config = dict(
    d_model=256,
    experts_per_token=2,
    d_shared_expert=128,
    routed_scale=1.41,
    init_std_router=0.0197,
    lr_router=0.000585,
    vocab_size=8192,
    optimizer='muon_variant',
    lr=0.0112,
    batch_tokens=65536,
    seq_len=512,
)
Below are experts of layer 2 (counted from 0) of a mixture-of-experts language model. Rows are named router (the router's row for the expert), down (a neuron's output weights, with its number) and show model dimensions 0-255. Each number is 128 + 24 x the weight over its row's rms, rounded and kept within 0 to 255. Numbers have three digits each.
After each expert's rows: "raises" lists some tokens whose logits its average output raises strongly, later layers aside. This comes from a sample of Wikipedia text that the model never trained on.

# expert 19
router:143107121153072145066132146135132140124151157125144097137064117152134140130159153121090126119102114116119169116159111105116156097127106139145125139086079099157151096130144095111146087140133109125102104141184140132106127192104130086132124189125087128112133122113130120087149136108130118150140130144169136144135090107142135118119145137147104080132166112167170129140137113094073096084136091154093130163118128113156162148156111103168109129145128106169130156130094162129132139129132149155083111141100126104136126137144110127095164124114128104135155152136109092150175180147139141111088100119137094116107131114154133147128098120123120139096149174152104155114141117121107116152130126164164123143116105151136111164129138090139080128152132112146148096166170100114098141135118130
down0:095159110124137133164088113122127117147137117089117113158112077137118145111147096173094077148121098120167163105145124122091095091148181113131118054146142098157135105136140121158132125177142135085107145148119117165153129164157154104109137144122172150103158170134114105164150166120146131137120117155130147136143108137087203120125156144130113131100157177158131131112149112114148126080091126168108176123104107085147145155105164142114129116128123106146106108089133105147114106133116104139133135156126161121130125147127136104086109131137127125126132109101158107140107135127101109100126128165101116121120114116124105144148118151128204129117152112101139073131103159111126181142121163105148115138135159090099123154101098152115137130112107157131134139139107158099104124148085140
down1:122102146125152109145108113130111135136169124144179111123091106129123204114135144136148096108114113152119156084134122135103179139151112156141108160155127119175145151127138158130154137140143116115109097087126164110107096130103119136155138066111103114146091172126105118163124134152122121116161121110140130104097131143168139115142099103084137154160097100115144134118118117106133164166124114161132180130157115126099141082072120161105133112132143139108090134141134128155117157140128144152098081118151127096112103139131169112106125143106152152116150124130130129161119115103128115146143107127151127162171104155112137128129171118102119133157148113139174165063134119135170132104162127098150152113115135120098134096130166120161086144107138082089170131137122109119141060086131083
down2:117121103162119122140124160119144169162136098128096122109164129139101115167108085149131128103162149156165094152164133136124138119160120128158148120155090101121131137125081144155143126120108175151128173110124135106052114140167107144109087124101114137137135139137135092115115122074140083164119128123140152099148114088137134112136153112097159129157105132202153136115154151129136143121109085120163116111139118112167118150090142116141122159118131131164127113113153125144141064138141175130094132098112143105133122122142135154127143114133101156109109136149117125105098129117129136122157131149109137136147166120168080122131122131134121132130101110086081085154130124169088112118126098086172170165127096102120104108136157135123148116130096116130090108154081182143110112194137132
down3:098103112146150112146105109143151149078114143106113151152165147103099166132170098144151082123147114126163119115118154114120086118131107140124117127140150139124117129090104055137130134116167106135150153144144096115145135138116137151135108092172082106146155158141128076140154132102110132122113119106100136150148144102144106103144146140138164139114123135144109148115155117096138148189172098101122136147086125175083144167136105152113139130151067142143109066126119137139113105137121139127064105124168129142129120123152122138108154126123185084149174150128132136189107148083100144102156101151141141129122137114082114115127115107162120155115105084099116120132133151164141130129128155105111156110158124113162122092127184146131179153121112133119160112148131132144130108119099099
down4:100092166116124111149150109167136152173104121164107163148122126170085086128131126127139121101175096118124145128103145123094106127160163157092133148135134129130174172107130140124115136141117112121126127155126156121108146139092119141137109141097092138137146084148114156106120111135123071158113123147149110115142121090108075122168089089172136140121158138145132123139116169161134148095105090087099133139116183093148132110088153138126156105029111162125138132140074107123115127140158102141139171172114128128153153142095108128144082113129126135123149122102145120141119110133139136104133106137085122161099120098110104147102129070129162110130095114135138138148164148115123148153154120181156159153073159114115142142147116147137117140150137125112151103147114140123116109144111151
down5:084145106154175099108159172116103101092141159117107166097111154158123121129139171071137125109115146135137130097143160122130197112155118110137129101152135112116139170138124135153140147114128130119103119123130149140152157165134101134163154146123124130112118088161159141125114089116079126146141105141135111122073098127124122104150120116139150101142102137155096104097115138159170145092173154113114128151130111118121138125123137132104113140120114167114125121145088149153115149181148126131137157171150137118056159123108133111120127106105119112144123111180106120112082138126111107129197157128109088160146106091090109136170110073138162143105129099130109146092136118144157116101098137142124120147135119128106107141193105100087125116127161154089142119133123092169135123130156159
down6:170145128102142141163114138128151111116119145116114108136135137082149126135147156115147117146145087137146182107148101066133171121129090105097142102181103151112141091119164112170157159161129163111126148095125143093130135152104137136162164133157139116157115117154141116099112177115145110185095173099136148123147117128063161115138138181121132106117173111116125135086129135133107142184115110083108149102115141123158162102138153117139154137126106125133150092098137136111126134148121099148121150122153119153144114106148108138144114119108136149119066130101106138108137152131105120116133108120162132134079099143082116112125148134159120099136100142129113133113094151084112172163104121087169105153138085107144144107169114132126122147089145179096116144130119079106096127124144103
down7:128122123107141108108154123160103047143130147104126126108098133139161098113120111130099124146133135118136102115102054070113121107149155151141118122152115146119127182154075123142132129150155128104126145140120089090112081109141107156132148135185120140128132101166121104158185129119106165104110112134110081119102121121143140177092152112178146131124113197124088137145117113141145126116136158142146106130099161132117136079113119158102167144109136102104092111163148136097119110140109130112137144136129160123123153118138149100116135122139153132139106104140184138131109081101136163124151100132134128135125111154140136140138136115133124131169129145124146158140142152127089168143192094154103101106134096088114098151116126123138115122156122114177175090122161115099147109122162173
raises: " the", " be", " a", " an"

# expert 10
router:138071122142131150111154150175123161142152137106107086119128052120149128155185143137069146123112103118136154110195121127130094119127089163128156075110123126131158117169107105137140089113117121141129107142131143131126162184088149135098146153112103173107142121133105116120128122107100163112136133128164121140131110145170152148124134132125081104167147111143131109153113134120084144127152111129103107139117105128186150150107100100126084127142144139150175155139092144069138118127095139145100111098085092111139172111130094131090175140109118121108173147154132134159180141121132145135129115102167124131123141096142141156125103139138103144122138154139138128091136103118129091148148150156157141108118141137158102114117099103123114125171096081157135126128123107124116141116100092
down0:112111135152166114132126124112129132158142165120144125115158104135153118123087122141122093113079114069116108157162126117144112108115160125137133076164149110123121118126095115109109109149092173110159165179144125121147113169080101159159110155149129143152103123106112125116129101117137124071106115134127151119159151133092113085129104129108102115147158149160125122111138139103154092135108108094128132150145086139125155102077145158160132154118109138126134115185114106136127116103102158117149138110117142122093131194116085140124099156135122118157139109112114136134112139082143104146119110132114146140121113110084156151127166159181166122143125097138161170150179149094100130135189161115094128123146142132094130140103130129121146123141146193173073092157136132105153134106131110
down1:089148117107113148160124140152129126109139130214120189164135141133098141126132151096109084121096127143144135145125151101134147155209145141124116095137135152118146185099115097127118140141134118157122132147133113124172180148102106112136126120105147107136115100123108085113120138099134110118174112139170100115172149153115129126123130143152161116130102129148112146134153096161143115103140148122124106155157156120136133085093127090112147152142080079146111127132150094144157122143126110090124156148131087106127135126101173126123156108151143106121127116149134126082106125160092114094138128162148088152147175142133134073131100098160136108162113092109135155076122102139125126154099132116128128097128104116076097121121150108070135135144149112071144138158129139149134128132159102
down2:156140125115156129106147153125128109150111121113116138135117147119161142139107133146117153154141110167106118155155104097163099156106121122138110123134145115103177186171173143144122098113139105068128105116094150149108120131138137140119120180138139125120073104148131090166132124122133148092106106117108085126130117107147161120142107122137073142084107156111124094145174149138111142101143178159066154124117123151095121077123126103116115134059142148149100089112132119096079097136135114155084140146129148132124146113188197118151155114126150122133143139153115146161122122146127123128096168139148138153140117115126142133109130114104151102164133139087113124099091127141171151095093142100136148124150081122166167128137111151161107117147139120096119151136076108127153104155121131
down3:156142151182173098136120143131118119132157119112120130130160116143106119098092098116090126161105116126158120149136177147087077111196134112087158135115129188133117124124159132162109158113108117106140140122095122141108153127137135170089071152117089114121149128149146115113122162092118159150154158105112128121106162115121132138149140118159078167149091127103108097195130140161125139129108106113120084122173127162121122115104128131077108145165141138133100144097121146087119086140118134137103118127147107165104131090132105128163166138130087141142125143133110145133117103115120144156115073117153165159180082104097142127138136141148166131119144131155146124110109127135164188116106137097133128092109132076123109129143123103155130147130125112085124139141161117131133112115101157
down4:096099118144142139149135144152159132142133144149173134129167096150129093119104171121104093107132144142138156106167112144157151110078128128111124175135151133130153132129122115126112130133116187111098175141128105084116125086084141164140126095134158124132143142080130119148091119110145117124163091132124097114116144114104078135135129142102132128136108145099131096084121129121134151138158140144123126148187097165101165078091124126144074123049134111156120136147165121071159112135120133151115095127124143177116162133127151127131117150140088147096138121100131133120110110102136146154116146118116120139112142137140167106159153126126140142162120127114119148109123138109079168163148134118121127157121111171101102108051144158156108106178150139161149105086132129146092117089121137
down5:126110161139145154139140168174114136142155141148107139156154155164150092120096124096111158087180168116127117119099118134132147141134155161137109134129114098144102255097107136124112129122130120128154154136108081109107127125120113108135143089137127086126167122122130131105120155106128111139106144115108177141173124145117129110146127169161113173114121148108111109128108128125134075118155116139144110135108137203140143097111153099108134107126114144149052115146116116133142128086108144137158105100130142130127133148141153107138150144111103102134093147146157135095076138134093065122143120098107146132092092157154105142146128133133123139158138107113168118114129144141096112142137109119107131143085165121109104095105151115139123140110166152107156160124168095125137118124104128
down6:126143162097109131139060137127132129129132140177137132128133119130135116119111129127133099103140107135162130150114164126132146156163130110185136152181119141149116157127132096135124162159165093114113183124103112112127108076132173090140109154172122164113114135177109125095104113148113149137119087067129128162129144151132106124127114105163136153113150146098110155144120135085141114122094105113083131128158146116127136116095095112096153165149146110117102119111125113145138139147109143120158210128148142145161115114127125153121142148098144115134109127136158107143116115108132114132114082094139134145105163172146134083087137136146120150140113122145078136163141088087150101156111145116075108098126098106111123141160151136100090154097145107137108090120150091139157087173158154
down7:089113157127136094088118149138124116153100134145112126105147109135137125093104126096121149106141104205113142166107097151179126108099148116109136150129155107156152255110151142127119111144107124077129142098146137085132135151104154129132151144152143129167126132131153143184122109104123150128118135143134130113131129131102128152141104090105132143069106157116089147114136162107164147165136116076108154096129142158129103121121125121124125164032127124123156144138145116138134062104119146105128120140131152100113101142114126113131108137141127110103121099110110187166116130137102140182147110129120151146119149135109112114120123120140164121138104098125132110136138153180154125127096129122107112103139124138107136093115147151149118125150131177131108145116144144104114141116114158
raises: "-", " The", "\"", "|", " He", " |"

# expert 14
router:130083134114080154133154150171138132140124146110097128148118100151153121135169159164125140088114132118142119140131132117104087124127096142162183131075106077130114118155119093114165117071139150128106083138159098130111159152084141083141134136125099132106118121136097135105133128095123151092142155152169149137131094137162169126136091133152075114147124111149117126149134110109094107088129111125094105145132127109168129150122086108171088149146145145169128135130099124125150143104113181144106141126111133100144177086140123096106149162100138088120173174127150130133155155145136140119110147097145113133124126096163147109139099124122121131125139184158109124153110119137120090172162140135129108093127093141161076141111128102132093131136133105135177122153150113133106119102104087
down0:163116123146101121150118095132103109133128154130162125158173145136130129142133116158102090121146157141144157114115139131108137128148135137164118180164111169140089147175173133113124128156120092143120109158119096152134140207140147111137126119148135127123129150119150149109130110180127119135100109118133165170115131084135147166138123091171159122124081118121138114135115107148125139100109112143147135144152181171104104150141096099133122120141103126120096115145135095142125146138167171156152136123118146109103097120126147083125125135151113132119127104105130053144107104101094092128092130088131135119168153152136090131111107162091102134180116139130127107184062118120149098148159117141105145140103112139102152100144123164068121114108139101078103122153090101117110123108096126
down1:145111148119140110125120121095137124120140119102205099144190131123096129118104123135130082141136120121159135130104150103100136083117108154163057156143110124201105148163176152129092094099102100123107143127128129114090121161107077130134118100110102174162141150102145120125156093148110132148150151123155125147143129091157128112135105133125080149103155169104102132144104143123126115118151128114179134159100175084132112145144141148158110127169159110170100119096120085144112153142123135139133135141134098127139111117138152136114098128147127122148120140120109131110124134113131103125109154147079122125162155136131111084113111162135120100146164190138190117090153095113162105099116102117090158156102160124106134119165130143148141114110156154126108092142127141115103129128149155
down2:092143181163120123121135125124120149104118158169149141133116121127122096090122108114145139135128121106130152145141118132120130133112113134113150096131141137111071131080150132120136116116142147123158119138142147179136128151062122130130114160098094111147134187106115175142131118123198143110125129078111137121133118117110100133163122095105133128113118119120090112146155134191089095084143126101135123094148149140050141102061110133130139142143123097176149152117144103156099139144146126118130108104125149146099130142106112127127133161144167140104118140114109090130106117149103136137065169159106136125147142133171104159129112120110156114112130146116119088133134133160133155137141118129089165142111123134109107094138144148125131174174132119150138158124129214140092154150080091
down3:120103113121162136159123198183120141115135150131133138100127092105136107117104135131133144129144126146107175117140144112131123116160101115122129092136132116126109186122126100136103099112125125153117148112152112119092144140118108167123174107108113161099145084118131088135142124146117172108129157108112147145146110100103112168140122133097106137096110127118133146106061180184107121164084141141108123126149164144165143082130084121119133165083113104131147123138187109158078086124088190123119140117113145112154137156142120110122112172167160150152115146084155101147108122142170164114135127121129104130105127120100137133095133122110150107144095113120140115157175138124120128187146127162097134113145157128161135103102083111129114107150121136155113114173125102095121095139107151
down4:114118141105160133128090122154112136127110141069170154152116137133064076183134104116143109135141119138146113122139133176114117127092141167064076142153130114140086116088126140111127157117161115137112163149139134164138112105131109135145163171144113093110118119109170082152137108066136134142107106107111113123151175136099124106168133095097075159135145160128140126115123145123108129081121161120105156130121122113159120153154116102117164143121139129141119108125151099162138137116147148111133148111182120131135163153121126169143175129112157136111145118159185125104154134107127172127145107157138120151121114117116126129118168124162073148116127141048136119108143104146127061099114113171094119113130101111154142122104137088116117150139157134113123127126110127149124122124142131
down5:142138146131122095130136114105109110119143158140074137103124119133075121097117116118087154117167074155187153121120123110127146117136110111123183151147120131145138124119157151101110186113106151142102181092181126147133123133122147135123137117122153125093117117152167119127109134137104162118133148115115134115127111122139150092126083137084103119114119097132124160180128116145114090074115113144149137122121161097119127107143152124135139125072144125136169107121135140121070141148136122162148162119074093126112128121102141118129084129131142078170158151169175097114123141082120128135159125127194108116110143129109114131100095107156146109106155153069116095094133147139158141133145117163140107102122119144109112163136135152137098155138161114109104104164120160159134146184156139
down6:136111136111151122129106086131143110131115163139113149135132106146136121126125111105092146133163124109141126182102169144130114134116142124134151128120088162136165125132129132159143111124142131146172178145114139132187142150133136093129081147092106104177106128141137117140090125109126133134118099133169075173120153144143133080149142142188157135103111132121061129130134145151102125115098131122127158155096104100129105157183094127115120079112153121116118134146139089113110177148115156133145157084126125171093126139139128135119080164096120129115134118143121115134127085117118107136112176061153117147108120119116091098157141174137131134107130140120170142149145124144126125124148119132112140142152110122152124085103127120137099151177073149098082069101088141149174098118152129
down7:113144099188109161116121089079123097133130135148136157138144150124126136129103118149144105175095109117184100171134125155131151118148127133129148112139117168143146173123178142118141113134131074149145107181173096141115160127116134173153143165178118112118147146091147112146110091106103118078117114158067118117082109132150133120121133095129180122139135140130094087100130140113152091057135147136109118109091141131082166167151127139127120091104134137149102103111124128125104096121157147107127112156105137125154122109116132095132137111130141124171081151076152113120144117132126134101141158113121100163125117115161111114164140135141156140146162107151107117102135079116098094130142164118123132113120095148112160135112159158183123124112128130154096112124122145175142125109111131
raises: " the", " which", " a", " but", " an", " as"

# expert 28
router:151093114111104138099130148132120139146179148127134132166096110147125159137144161129130152088123108123144107092144142118090106132133099154147177097131108124161162118176086078107176107128083155145119114148146124151092150152117158117128154155073108160098103110121114151115130132134140127101130158153166146150139113138169132096134121176131092106134123128140145106119108123128091137099151108162144102145120122119138192135128097111159118167144148169162131133135119134115127122126090140124087114121111100128172136095121070123126110134095141117126142124136165111117152162106155154114118125126149120115089163147153130160158073114137096106092140132149116150098112071098085121115117141141165113091083134140151080159103097104117112133151133055140129118140128090097150133118132118
down0:138143167124092088178143149161136137089129149174154152122137077137136115103109143123177121108106158105120149127168105137100144109141128103141079083147117112164101201109146138125086117117144146120132127145129115135125108110106113122162120135137161131139147102121144182133144191135108072093097107116105116123141149097120108163125093088160157144150156108132094103096191129130111178104122150121126110079162130124168106075129125134139115170141133144124182139136124161150104094109121086134112110118110114128126164162104159111136104125112153173130130110133135107160142128102095131134105126115094099122153158132164120133171109139108114124109095163152119101129154105137167127147107124126109117129110155094131120135119119161110111085126120101128140156114161127108139117148167154
down1:094140108085138108158089141138152134109147132180162150146148101112130110120138130113132129147120159121162131098136135098123101105149127127155128165129129128102115180100138166129103163133151113135150132104124148151095165117145098150160116133120108139161115101131112139154154105143105108136122146090127158146127133081090120107154087100100137155112151106076107166083132105124112102151134135123138158132118148147118185122115104140121146123101152140106134088168142136138112164103136110087041134090142106120079122118137102128143116129129158088145142157085134123138109141145125141092187192113130113141118123095157150155144130147094134135148177115120159143123177146143094188105095125119089106104136129100112113135107126134126160113099106114107140169152114156126120149089173130
down2:133161123124141103085126103136159122109084086151098094150156109150136098145125163092129120122156123113164128160125145167156082149119138136107139095150148141145116149122100123106150147135157153134168150197139105126104131125110119131094141147120124148111112153122178149127099132137139157166107153087147105131123142090138145148113108128096179168093176121112131137123183144153139134136150122137125118120132141164102112152182153105134112128145096123122100107123117161155118107135069132095136112109091145163119133169134106097154120125127155136112125150111099118094123124083120160113120134110125114083135106168124129101121134136086129131130124106105143089120138109101121228095138116093165112111158082127097087124135154158152116088117164116147095139125153168123142117122109126
down3:103178138122089103137114145179124106125145093133154143125117133143116171134197112159142133115146151112126180131102133106167105170097102090078171142157144112112155176115135116131127131146125144145118128099128144140134108121122138142107102113159166138142135141143061124111114110141150151127093076099131108117103160138144118114117119105096152126119136138099079160074152131141131128099108146151138149144145148113101124151123145107107112144084107101128147113095105139139097098168137116076089149154191146159134160143112107147104156149145103097117113153128087133104110088124112118146139146126150123130150125132129153122133175119141129148138131141154099116161125120126133109111126175141159172132115114140140107117112128139159139103082086080105144174069115161157134078112118126
down4:145124093098117158164125176159134167183102122137127148138105101104125114103129077165093110161150125111150137126156072100123154131139163127086133156118135092122131092096115121113160103146116105122141171122116097133145135103147141092102090108096094150111108096120129137102122102156129128146117121103106109101136109116141126191141121122142172121150142123106118097173154154097118131155157112113166108120176153111129106128133123148116115113108161140120127158145104132152109108116136170102106110100073157132117124157150144097127130148119096115117156091127112155138136076148138127122153122138140142110117117084149147112121148162146094110157146192108140117126098142108146168145177129141141104122105104183117174147103130108152143116162114116096202141138120121082126143161149149
down5:113190164150133085116118088137111100111102154145118082131160130118103147191150076116119096127115110113104143116135146130158120118113152118108151151131170168138105111164102111168192125119127141137141111143107137152146145134143121114112108137152112131135118110102153119132123161136136117135140150121093117136115141136101155053140125163125096109099147133157102074126124149161150117109104113151085165080114147119166138169136133128129165136131065161118162065079132091132138148123140141120131125122111144155141106130133107175171120111128095114156112144088134127140141129103142125168152127145108149151135107141111120096148121088154115139157125105135112162134186119106150137132118205140109111106121103126075138148122091116133136096098133130112137122148153116114162138121084127
down6:145111136186141089141080100125149136155172106152073114125148109117136121125111138116144157089146131122118143091121142151153119185146188110086124140103106127114148143111126150142148126097128077139100102157133103120142154118055142146134118124140141133152122158145140076149129168117116139115067088109131091098126126125123159120161128122098145134128079115118100117114094135090159169136122106151096118150150113102137110163197141143101132096091125152127095083112122095144152146114127157165145136112093172122123119118138148132121110128120101144147111091132158111112135138157130155145141129088130151109114073119144120133144150109176074147104119111100111130148098141118135113126133170140158148110152154157157184146141137161140110140128156120098141157106129162112116151142116107
down7:125145124128076128144115127124180101095186125136138113113105138177118126102104145103128131114113134120132121142096126130104129126125099143130098210148121136126127134160098105076133089119174101134154144112119098133148141119132100129185109082155135184117090106124118143147098132151108137112104089148148175161132133121134132157110154104123108162159130154159106113142111132080126109100100114137108111067133158170187104133180122117119097139099152126106144100134126131123151134122143161131156098133154144162163092135120084164108157143164123129124136117140135099095118120116134138111115096135112099141107106139127121125093142141144088142106158155084113133147134130139144116111127186129158137141150087132138121160076128138106122105150177108137103107141100176119113143182150139
raises: " the", " a", " an", " their", " his", " this"

# expert 11
router:159121099118100118119174149178137155143148149123107077146126116139119128136135165133139149085116124111176149101151126094115136094145112166141144118078110096162135114134134111096151108101094132130104089111155113131098121169092152098129145136099111142125131124123105138113142129149137145142146142144133093131137088119130132149136105145155104116118183122113182127178068098081127096143188110159124112140126121084152157133146136106160093155172136153135135155117120127101144144115098140153139115137121099115112108091139087091122141147120135104134159177157126124140176139106135123083103100089121141113090146117139157166118077111165147138110114154142086137118125107114100086147146116133151133137071144138153117140109100113134117175122153089149128096125155110120091175100137125
down0:146134142124134172058151125162134133172123149135110132135134096140087094176086146101141105123121128149163118149101114153113166153074148110135110116153132137144126127092112140151105131149131102134136124147168148087107166132120134095165101132125146146127082163116152112122110139102113089147136136188155155128154124149124158125129128084122132059111140086134107130125155129100137116126106116141150154128151122134133135150118112147131143119127117135117167126087138100102100111152105070118159102172125125113084146133123128165146137114150093148095151144172111103152150079090119127119114110118093141118122088162128133151133093148162108116137097104111127140108167075135201123107079164130175125115159120126160092129174090112136113129152165116150126122107125108136156134136145127
down1:156121141127115143131146155153183105081130186135114115135149152165143120145126115123128120143098124120142087107094188135125135140127072115135085129124095130131134184118146139149094125098113142137089157123117149093152091187092098118129094147142101100131112117177132185158095141130183125138153128132152090143136090124113122124132166082172109177076110107117115100104118158102122144101100176117134134091135140123127100185135126152151109118101129086135110119110113151116112107151131145115128143132114152143098123107119111104099139109124092145187125162119115122124150157119126121123129122134101134120106116134095106122168167152156116089140134105146136179166173140166168120128127099136106101153101108099108143120146182094108144134122117117144122113110142135155132144117122152
down2:089134118104118182146138122114117128108122122101141140088133101152168098215152124117150168104119125141163160139129104126180109144139104135128144140083126089106101124133157119137109096143174141150132125162134173127113140108141172089113129099141145106118138121072092107098084144149177120147129105135150118096119146147135129140144147111132125149100126109091128096147082125103141186147137177101124106100126128117143151154162123115125100118082152125106139104127142128161110147132141074135148106145136166148150122081131135167100074160098123168119148130121117130121175103115128124115115130133120149162122140112098117112119116099135121105153140104165151168090159115125133108127125104163138097119109128156120148095093134151109150110113141090097132147137192106117110180117157121
down3:149143151124140105123165153140101135135125096120122119130097125180119112146133105152150117126135120139126135131134154159119154120108116126072123106102113142117141202091155116164144092141121083081132117115142124112168096135122157083098170090116087128124130108109139103134126137104122143161108090157136135130110152125152163110117186137127168071120121144164109105104134139125124119131134107057153101130101111119136151138157107088094136121027146165136101101151129125131095110135140177089106138146120126158112133132124174130153091098140105145102144118115146113113138140135124173126152174145160106124165125099120132098136142122156124156134107148123135166073114152105129127137143093147150100169147095128141140137172101136148127134138124160157120067139124143131129101155134125
down4:163174127071138112173164111133141141130142113144104132116152083120180128121116130146155121158128146113124119171108149119133109195142137111120145129134122098149120142135159152109121089127155088119142150127160118159113113127131116139129109146081145088118175130107103141125128146145152136183181118153185153149110093065126131143100141121131091141123099089111139083160108155113106109153126190091126113109116134131112094116143150128122106101095131103135145117092155110151105156150115126135108129126165108111084131099101140111133178100117138073119143124112129130143136119103089121116135135154120124099166095142145133157141076119144096102160141119125128128134146114101163104119102172137129105111174147120126125127128138133101145132093089127079142116136108160154146185105153178
down5:123123124138125155124120121141131117114131143172115153158123114143132119060123170150168115145093130106114145107182151099103115101122129131150123146148125119123143149104124123124106117145103129125114178121136157082124180121101123097158100165084115084114107134115153099165103140115110102141121174094146157127102130193132165133129119081130111102137080117118149160134163139094117172123129142145117141106125170137108118089136083173124143110093153155117111102191101144135112163131125097130099104129165146145148151161163123118139120091138135120095135108113095121133115182086120138104090114154152136165102125145179169109128133134141096123112119135090091144151136104122116126154157157129110094155154130151137149144108128145162118063132121113117111158129139089122181095108130131
down6:088171135141106145154077119117151083119154113126119111138128143106113188172099155127119108171112104091121145141123117171171138153111113129125116146107118149096142092142106136155111156109108130102117105045113109150117135081121112119168150161166163120103150126103161138123152118140109129124098110136152111133121091124124113119114152148151137136120098103096111126130147084148153114141138077130134118144114131125101108167090110126143134074203145166117117135088146138150113166127075127135127174108104106098116118112135139128139093151119086116177117137185122128123140118088172156132128093139129113118109159154097122141138143143124140127181132146098122124186145156086158111168130122147117155126161142144146123127107118122135106178123138137140109108144100127147136162126088123
down7:076157118132085104101142132129134127095131134133085125141120119160121131129125118175122134162101115142135081110105173144067167133167134134163094164136152181118115161105108102138118129152129147102149130101133133095172148215141128125140119123091081146153150093163147153138135074149139122107111131171118117110119137118117087161129156125163133185137101135137140174169144085138096118128129118117108117123148110121128140138126124139169160114114135092068081127118123075159103126149125137121096187144144146112078097143113135088104124105121139174110144132111118108092104127114136118161121124112183114104140099109157099155130121124128147131133100126111108125133159087169128098130135127117101135168143164087129128119136119176128138141132121135143114125130115113147142116148144134
raises: " in", " as", ",", " (", " a", " on"

# expert 0
router:138083104134086148103174144146132132116116141102141119170145100167150132143100149112094154135098081104152154114137113120080108094139081134158142116104089105129149116145154116092139130103132130155139101090112136155099130142085161091119153147131108154102124116111095140123132108121141155146121144134165142124151048133142171115118137114165114105139128075142158126129127124123107111130146111169115086143127105100140148146147085127155082143153168133146142153135111152096137142113127174107083112110109100118127142100143144119081110171111137093109139164135189142135163160140134148119126137072194085146086150131141178150119104144121120118137156144168142131128086118123127115144111141131129098094117146146135102143086111136155097146157140094148137131130135111126115130124080119
down0:097092122147124157144095147146161155107119140105136121110105098170108094099137111104141124147141117134111148127114137159128109118125151096110131113125089142088155134107168122132104126104119141152128164122112126155112134165069101125117112125107105168133146088173182113096070138106127099118108166116131135136134163122134147127164178114116107115162109097128112155115158092133162148130132102112077133122139147151144132103067117127157123178161157126121094109146155124148117131124149154131178109082145125146110142123118133154139149112114098108131075133149131143144089110120085155185134138131121133160132110136143125135167122170124106103135150100104079150136198151181138111175124139115098113082176144127093128120149130114147136144144147099096151106133091150115104152132115155
down1:144124104097126092155120067149122149176107155107105128119152091107144136169120091156130121108097109115112105097133116125126149097102143111112172082192122152108096117142123150147132104148122153144129150115116131109087146107119142099090172143132150125125123127112129185154134138131139118163153162063104093115093133076147086100092127130132140139116162115189181139155150157118140142117106120130161140112141126126109148144132114115110132156106135131140114128140106191094106119124116109127137157082138132120153158163153105120145159145128156116118140084120141106153097137065170180104156134156166156109120117178126146106092161133129106113133119132126133095103106113077118129133122096100096147155160097132141113157157160134109164116146139111134128115128120150115145155118138113
down2:128121162126136144107154140115099110088127135127102152161180135107178179152143142152115130130145145128142136120101181103141188132134108129129149105117131157109189185160150122149113088130142143117142107117136130091109113155112113161143106145140139132169130127110125136147127146129117094122124121097091178157131100155129143132145142115109141141151087101082109125119119149137142160142111159117128144169129132129131158152115138096133133122106129142160099129138101168117104116151136091115107068070117094133117159092106150124119126072134106093165144098108126104097149102125072100126157149130087143138155182093108149164118105108113109112126161106130149144057123138143132137122108137165108152096158132142155065122146155106115132136097128112132073115131127165116109138124132100
down3:134118126091138147094124135133167160135111153123147116111161113156151138085097103128164130100129109130089121138134129142147125159133154152150123105141157172103120089149109134161116151164137153107119182101077122203102131167161123137103124122120134133127106143116144151091135132093082129123119097130085109142153153153068117115147121140103155125192150109123082116158143107150111130145133133110130149138157136144131121101110116098112156141136087088094140133072161164134148099145099090114138135095119104112141124158156108151123090154143133136132098132134200100126099100124093138111126159089121128139156177166120095125146134115163139146136103090115176072107129106138135121148114112179132161109138115112135142097116104129125119146162117139101114132149122109098136168110125159
down4:146102176139131147124146113135156125147149128131154168110116148151140154147146159093152179119127099105154172104120130103092148124127142123150188099149138113109179086096071120145122073099126111147149109106169119163090144112127133145195141159102146140134140112103183101157118136111154143078138137136136140116119116128113090119104099133128155126134134154104132122055121120140092129088151171153143137120118157121122167145114151103133129125123086135138126073142115106115109084121134165086150135109153106126098164143116170136116143096124173111124124187111112155139115143139128152077140112110121108127107108120123143143102102105082134113082134108102141149139130153155138140105165136116106148161133083144140102142112112155115101164152140088116131121121136132128103113086130132
down5:103137158122131115155174106144127133096147105175128144126091139116132129160110126140087129122129122100127162142141134157084146146126113126146144164133116138145125100128123143133155111117145123208128159084146182166141171131130113086091128153151085139123134124101101129141107136144141094134130126102125110130132144118111139111159112117143063131150122123137126154168103113099159159134077153140137135102133131086153142089135138092134115124084141115141115110138119168132111117110104115081164090105082133111102088116113185118131124157113099193079107103133131107128127154134127098094144163118163169138111129107176130125138121099092132119154085114132119104121091131165126135111178128086134101146149108130119098127114116181188126103169135113104144125125164163132130162126141146
down6:136085153100143137133103121140127138105075103139118147116139165106135166123105085134111080165113109134108132125118144098160143133155129158132141098111152120133179103113129160125169144131122145135132162120121151093097127092124061110140119141138094162135141052140160125148110113157134110138125101107078186109151156132109049131121113118215120149158147117108126137143143139092161107134125109164113117112119131142101116109121106164090146146132106152144141146146106095106148178128143125150133156145104107135129105117147156174196148102141142118163125129123124103122107158128157136130150089129125135105129110107157136173138162140129135116130134119108109104123138121123097149132140147095158113081085144074156152119127160089126116106155113132092080132145116139121128142145137129
down7:142120126067145100140126145134154138179104134106119130110165132154143140145140149138119165102174102082131097156111123106121132129113116162132112101160143113117132129148135149151130115095097143129148123088110127111193140083111155119089149108107117118116136138173129131077118112125136105123089160136156111136084178105118121128164121127095134164117135100123141152113151133124134137194130084114145078119157155137105127129126138113175150103169153132144152078097156086071146094135104104148110121137114147123139117153124070123157120137136147130129148147131156137107137096092158183130171141132103140132117101092140120133096136135204116137126129136107126127161132087118104106113108157084097168167104117121149112110140129136124163143128108090157137137130112154080141139136093150
raises: " the", " his", " he", " other", " their", " its"